config.toml
n_layer = 14
d_model = 192
n_experts = 160
experts_per_token = 6
d_expert = 32
d_shared_expert = 192
activation = "geglu"
moe_layers = [2, 3, 4, 5, 6, 7, 8, 9, 10, 11, 12, 13]
router_score = "sigmoid"
normalize_top_k = true
routed_scale = 1.0
balance_loss = 0.00933
balance_bias = false
shared_expert_gate = true
init_std_router = 0.0107
lr_router = 0.000898
n_head = 2
n_kv_head = 2
head_dim = 64
vocab_size = 8192
norm = "rmsnorm"
norm_place = "pre"
norm_eps = 1e-05
positions = "rope"
rope_base = 1560.0
rope_fraction = 1.0
qk_norm = false
attn_scale = 0.125
tie_embeddings = true
parallel_block = false
extras = ["capped logits"]
init = "uniform"
init_std_qkv = 0.0361
init_std_o = 0.0
init_std_up = 0.0361
init_std_down = 0.0
optimizer = "muon_variant"
lr = 0.00271
lr_mult_qkv = 0.4
lr_mult_o = 0.658
lr_mult_up = 0.865
lr_head = 0.0109
warmup_steps = 200
schedule = "wsd"
decay_fraction = 0.58
decay_shape = "pow"
final_lr_fraction = 0.0
batch_tokens = 131072
seq_len = 512
doc_mask = true
train_tokens = 621600000
steps = 4743
dataset = "wikipedia_en"
Below are experts of layer 11 (counted from 0) of a mixture-of-experts language model. Rows are named router (the router's row for the expert), gate (a neuron's input weights, with its number), up (a neuron's input weights, with its number) and show model dimensions 0-95. Each number is 128 + 24 x the weight over its row's rms, rounded and kept within 0 to 255. Numbers have three digits each.
Before each expert's rows: "gets" lists some tokens that make up at least twice as much of what it gets as of all text. This comes from a sample of Wikipedia text that the model never trained on. Tokens count by the router's weight.

# expert 111
gets: " 1", " 2", " 0", " 3", " 4", " 18"
router:127086165121119145156131180137116119183141135138102159114114068105160120076109125127110159110163124117101145091141122088103144146128118130106120120116109147160132133099123128195123124123128123140126118104143164142163154143132128134182082098135133123126168092133160088127101152143134135111
gate0:116114143152100137151106143161110176137120093110095136090128088108126106138100118115110130131113142189079136112130172163194100126143117150096096156164143138173143114121135133112141104113187145126106202135088156139151142117107092145146119149134115146128130125154158132163108103178120113161
up0:134119143132121137133162158165131115124171121155126152108141132096115136144161127093117118117100117130111122116135150161159135150132096147127157152103137186093145138128163155075109090079117150126128092133111148098184135142127144148134155134135129151131163150118177136148137159113149073144
gate1:153092147132094119160138120100081137146107099116145145140129112133106106146125112143152132102143134135135109110143101097144087146087110102084106160100118108145144144146136112111111153136139134110127183144143137130126155093117107115093137138178141086122129093124116109135155153149117053147
up1:138134158142122120116125174142114129133099127091155132150145115099117112104147122131136119134117143156145097119115111136193110120117206136130101154155138125139138130165094125126117079144143107093091153150149110114125169117117135112077162148157153116168135068110133117116150147151105145149
gate2:138134121142135172156140116105108121142111125106122156087125125161116134161119076143115141128156121108111163126111179097118145175089114116155122142177090100077135155115143082139141144168168142152122124121130101121107157114165124146103080137125115127119104111100124134152102127151104150141
up2:141157070141172098101138132133167106116065111128121136099180118097150135145112132189158158114161155125102174123110148124174121123126143115123099147118136114098097126137152069095172122165157103102119161119121100147142118128134145140135146121113115164141146129141116126116120112101100175105
gate3:123099140143107142190107104097151152148177126111110123150143139136151131148124133115135166111149142165108112117152135144131127134130122137139107131079127131066124152140102102173125104139166152111122176128137155133111131121136145161146154112110143127117128136136112121148126133098155131074
up3:152126123145143160139151142177112181149139134136129208137109146104117111084082143131126139106139168119094114098094089170134134139070170121123134122096141118140149104156098147167180115132158120134151132141178178142125120139155152126131111120136111120164106127086112125093083127126106147118
gate4:145116137122159162167117117124120117115098092104137131116121136144112125145131154131164166118127109118093191101157146101127110136154092140129151089121103145093174105126141106170132155155148137117080125149131121127105119138097090159152120121097142108134158126116157182158102143121138159083
up4:138127116145120123104120124130092123133084111119105121133097157123174104102120127124145152105157129139140150130181129125137145113149112109114127148089142068102133113118089133079127097122137137134113123163128085167123198152093092129110141152147120144103128084128135148132156106198158122089
gate5:160152193118103182139109153146077174123171105168131119110085110092125138114150114106117109117158118162123149122123134117102101141129098127154098142127126128148073122161130131152116133100106102161149117164161175132120114164128121147114144097097134106153133138115161064112103170129110137134
up5:102123098173143120149138139158119117179135151109122109085139163145127113165127129144139169102093120087127152083145161135110148115099158139118135121140125151110131132144173110133172113079131134126137083136123094081109185151112083111121087121095096123118088113104148133141127123159130129113
gate6:092122121122142124153139162112073140122110108131109130128121087110139127080146123105127113103126149133116106106139151119124156134110146114135120144157154092171137133104124149094157100142139133168105132136114131123130130147148130168168119113126119116079124102135099097076120119142131089139
up6:157112140155094129125115133098138103134123126167129131123121145102130149110108106123125114133132124124124141114121124137165102103156125180127152115130114138091153128105163120092112132127135148150120133076103128126125129080140116125070176107154120132155102124103157138149143167104101097164
gate7:110171080185130113116157139143090127132156149140148157157136124163108115159143100094070129104157113100134134132118131131133133107149126145149107117167162160159155139141158124131166143108136094158119147167143122121109133176136162155141140201114106109143111130129105138111143124115133109143
up7:124132116178153101098167132128122097128109146142096154138123135151139151137124162187110137157159131107116163134163095097106138171107175115167136145128134155149146124128123158159108127074132122134130120167142130110159091104147121149171140137079120105119190146114092168136124129095124134136
gate8:067144123136096132151127133127117145125118177126108129148133075145129114130124155107147097137117096096099161123115160129095138099117122118073151084084107129170121093123145093132140156141114174102138144125127110124148088137151157135141103120105147100098094156174179123137138107146135144135
up8:156145119141168133091142098116128149156128112117156166087085169105136170133151114136137097126145156133153111178126145137171132120161164120137135145179180112144100147123151078134140119092110090126126120172142118148172128144133137120134161121116153202161163111123103081135170150132131148116
gate9:138118120103121113125094134060117100132142128139137112108130083122121119096146113087121097154117129110137119140121149147087097171125096136126152147119117126150077163101116141161099186131114114104093107118113197163097147167156099116119155120123148128132147139133146091129120160158139092124
up9:139125130112110145122106130085105120113116186095148164100120112110112180108146100129146141126109108103134112123134107168119128166106139166155125147095095156114125150134145117121116160170094106157118094082121167102119124155167162149092132115113154134128137134116155092109115128131123094093

# expert 97
gets: " 2", " two", " 3", " one", " 4", " 1"
router:101094162091133108139130185125109134166139119114063158133116072099171114090103101130096127119135136131098164136166120106102119158122108160134087118102112161154149104121158142170115144133148186128126134112113157112161121135118139127159106113118132117096099083146151128135114108107144153124
gate0:133162135085136122155111121147104145084097129100130105133139103125136106139146120132135136145137131112115116142132113122128129145105122151174127077105118152126118058136134185145087176127121157140098143107119083147143121140115136178131129130101198120103111135101121124131135148134131149202
up0:129117102127099131148099160135154118157128147104140176177123159107139114129121095134099131090123118157097122104096094154124152088150131094110135114168094122094100163174138136154144125143147135107129125113118157110136157099128135135115117111144162122174143073129136133133116159162079124122
gate1:133149134115108136167151074117100167132111156087119157163097114125148134111140078196143100086125157137161120140124145127107120107138159101121073088115135109097150116121089104119168139119145172083149122155172140128134111189083089120103175114132137107123142101123087147130097143148143130109
up1:111120154080109138152112117104087165150103164097107166130133109119166156136112089151125181128137099142134142140114164141108158138144175128134100088150139094086142118122097120142117131168120144098135142121165139160113103136113122126144110143146108130069105114104138118100103122115133160123
gate2:120097115111155085137140145111074140136144106084114140109111141109131086145077137162133116137129152114143153127133140135122143124083117112163100141118109136155127143105138124161158099158089150105166156116111129141182092132123134167145155144153139159122129135160135100104102089125089113123
up2:102185150125119129118142128172135163067128167116107124128102142165129156126183107157159148139117132125122133120099104122129118121128167149104140129127131110151106122137121101181144150116124083135121133122139143135118136116116118171149119127118118078115155139096067160111122167082138166122
gate3:128139106098146091150162143104118136168126180124061074124140099152127102148130146111101163128146125120078165123101088139122142162101135134084129131143081157123143123108121113131135081097170137134130102099130135111139152134135168141140116117133146095122102127120162130128107143133124118085
up3:138143142118116126167129133143119148134123136130090133085071116131127100138145138121141137170108124115127111142103116102143153136119130108116104167121090182136109102114119121127138116135152118141141104099127132130182156116165146083130112110188132114136090137134135118114158106143120111149
gate4:159106145123145088087142123165120151069106131103086121195140142127122156096166092103096103136128118127130141134119142131148089149142172116106107149098109103120126104119126128121137119120143110129142177145115125117116125136109132151125114135115133144134115115171089140160146167128089154153
up4:142128113108111112111133125131103129061163152092102122176097137122130166091150135132099127122134164098142155113135182139103081136134152146132089141129117130157123144133117123105128126160153110117108143179118108136115122126106161126148127139076112133124064133139092138112144172109113147130
gate5:130106107082129151140146115138094150106140129100118120114148122124132114132132155176115164172142145166111079118130158088134133128106138137101113138176146141203121094135119114138168146117129158130135119146111135153173104157128125135087145151084103133137119115136097141131096150185098156197
up5:110128114142129162166079099138112126121097141113081099097133125130126148118092130149134121151099132151106138100121138161083133110097091108129089111137090152150151073143136075113138097150138143113150152071143134141110176151099161080092135138144156142128138111173084121118158116125119089174
gate6:129092113098074144103122127139128116139146150130133109116156156152143100106105153112163125138121102098087122085115145149111142144096156128105138156109143167156108147100117076125121145137079142167126175112121130154139129076110075165131157161121094149102176120163145138081184140102103148099
up6:108112135158122103127110121094131136176108122121137110181119149116150095118123134080118112156129115125101065147128164137158132111136086122091118128139085159174103179107130122136135113162133098113108128091105097119105117143092100153115107123167124110125126113121193059119126120129113111090
gate7:100109147104121144139117102091108118132138099136123126139142168138148120089189130166153125118108124093148143074153139124142115144126118123141088102117139140171164135093188134151115123100140135104090122102092107164112142102058134137156112097133072102082106125115158186169158160148138147103
up7:108142145120126113100106142151113082122111101122137112126118121141179097106134159137170110123102123123129177106177133125130095117137131124121106110119177151117165112129145118146121147174149146083145071128102098154090128131094111122150131106134130126114121089086115177131109133162113146136
gate8:121139150156151097102136139115102127137132166186114158142146165140146132118143144126112086155142106101138116128131119103181123121105126129111129163111121104104122132090103093107100136151104144116087140136117107140143124117140171157136117109130084138139095127146122140085075123135129120136
up8:148157126143135112130115142123148144133162138144144143186146136102162105129136108118098119141112152132095159091086120133149142152107136142112122124134097134110120167153119125168169115130158149078123116127107147135112138125095105089170145122111174151127119159147125093118118157080138122125
gate9:124128148102160133160152140072139111163121194141111164135109096171102095136090117132087149143172119117113166126117111117092155134094131079132130113132138144146103135110085097153119173130129151109126181138129125104171108129139144168125106164092126083076126146154168110146061097116128094124
up9:163121106140143134097103130110148152126104093137129143155119171118121166094167135136152143080129132146169103153131183129182135140154109097134128135107166145119120113166135142154126112122099113090170130117143112128142155155158105111124143115121137127125145102090088097173174117117139109146

# expert 79
gets: " 1", " 2", " 3", " 0", " 6", " 4"
router:135106135124112141149130176113143122172102135130115155142097085086170096121131134125105160095191093130139135145154105086115142138167126111149108115085113144144151081104120149161134160129155113131110136140121182123131140135114151140164145112158101133127129081134135125154090140130112150128
gate0:126124074116084142177099157121162126165124118177152144145144160155125104092160125140177107134134126113177114117119122139138087114112098178131153119099161146145138132148114157104102123114159133136182109118146158108108136110123140096104124089051098153149094139110174121123096128083160129126
up0:136133123130160131102144082156131116140129167158112127088144145103159136151087138114172150138138110160109118148110095112116144140122143099102141127137087116143124143095107110134143121132093115164069121109137154100127096152085163098115121136145118113134168128136106129101160114173095178105
gate1:150165098167133137090133127105146116113111125145143110103131107134144117126139149115087093127112091134146109118130130104129130138162092082140099103144133144114104111096153165084109137130104106136169115133167142104146105185139144177109141138131108152138140110098121084103098093106088138135
up1:110124094138161151134120094087165119115101115114131137101111076151111126134099129133116133114157117101153130153138119120127124165143119111145121164114165137108151132110102118138120083121120140134131129131143132129111055158116164144123187142126144137127149103141145084126084117135093090111
gate2:151122111104149132113148141171156152134110122107110189097137100111125158138085128141095147122162098123151113127146082093109146141106152117107129134107126123108116144148131161160134149149109087116138147123120159153111126109185130161116164144136120136117126081088129154120107149139099131137
up2:131110126118127166137135108123137088149127086146133126144099172106154103140138138114178150130129143130111110148112106130066157145126100136135120128107153119112160116131162076110115133084139158185117122159162105084167134141086122118150131089124097103133124189150114120135118147137159123119
gate3:154185121119123117122127108145105170147141122130105181143106125107105107133091108126129133072162143110104142146141141105129135152142105102130111098163099114140137155149140153122146140132135157124103153133089115185120085101162133117124135122169143089105119138129100129122100156156145124152
up3:133091107146129106141141127110156095111112147122173140127154118168136121114126127136106112157130129139109128101102113137134109113091153162141151142151159134110139136150102147142090088124082139135135104108163159082122158110097077112131101167077121158146162101124158099138159097104094117113
gate4:156166103114111140124115125118119091134093085127116127154147079107143126092110149097129134107128172144098090169131147124152139116124123094155087117121128142117114107113107150145146170081138116102115155116139123113094085184135180137181140112131118116115093147144138108078118139157144089126
up4:128123152163131126136083138106127118112162136145144120112111138149099122150120091145132113178118085123155172104106146117103118136168145153136185139129128097170143171143131136111105087136155166157185121120096124110131149089140085127081132151174158157119144145136086155199155130120099176148
gate5:108057122126146146133151128139128120154083126122133151155128107066127152134094096124121153142155111124156155166113145163137132081130116128112116121147056135108105101155162110145103133133118098164130153099105152138151154127151152114124144122156133134142161154105114134137134132142091121143
up5:124094121109103150137152102157074124124121158118120111132126104157145148136130128137182164136134155129153104097153145119124144112144138130162101141133135159130148126130126116157131140127148093165159088152151121119117106115131102136129166134105151163141078126143176117143147121152126101148
gate6:146111150127113093122135152096157130144117132160095140155144117140133125081116155150125178130137071094106142151134114141166135134141131134123128102121096131138110093107130095153100135083104129061126179131138144135141123126121079115126120099125138170092128112140148093094158179140123137122
up6:134092187134121106160146154133115132130116130119083102146177093160129132134099202118117151145108085139146120138141130124150098127126153115126125127126116131127088113114106153146102171133130121084124128122119177128166115112156124144097116128099098139120120148115113110080146135150124153159
gate7:162130152107147120150133142177112116149108128152144148148125118102112101121096142156141124143099147082145155152114124094050116166119125117113114138135134190120111106112131131134123141146127084111120126104147077143113145139134132145140187098094068135073136135144138176128105136133120144112
up7:129094131110139179121149158138089116079086143161163140119122091111113138136113140152125137125129086110131152162133110123081090113141141117142120103116085137095104099098136154139118148179155118104123160085132061098089142145141176111091122113127122151079090118124109169154139109118119137114
gate8:167136137130149107102151138123167138121126128096133109140114119159132114111168096137115130090170151094170098142096124096172157127134138103144127119167092116128126123138130148124115109136149128132102191160126126176137094101164109149175150144143102113115108140093145102104126133122059115152
up8:093104118138132094148119130148132132143134148131127135118158115137141159096104113082127141149117103168076118085163117154106144119127148171102126156080181126157155123142168123139095124127138134141156102119115132136148161100129132135129134110131158166099114126169125167129147141096189111107
gate9:156129130116086131141129143140116117111144170137140130119109157132109065103170121139142098157126109115101118109122145119143141140144138169129128164110108167119146115129139155157108164155142134076125132120119126171144168111224115145095102098135130122112112122115143147141120141171154146132
up9:139126113133125168098134120151090151162128122108107106093077175153134134113105111114145182098111117148177145110121096180113083163111168155124124156131173092151156122099132086114128144100128129135166122166142116139144082139132144141133149132081126119151133151185168129098097106148138098139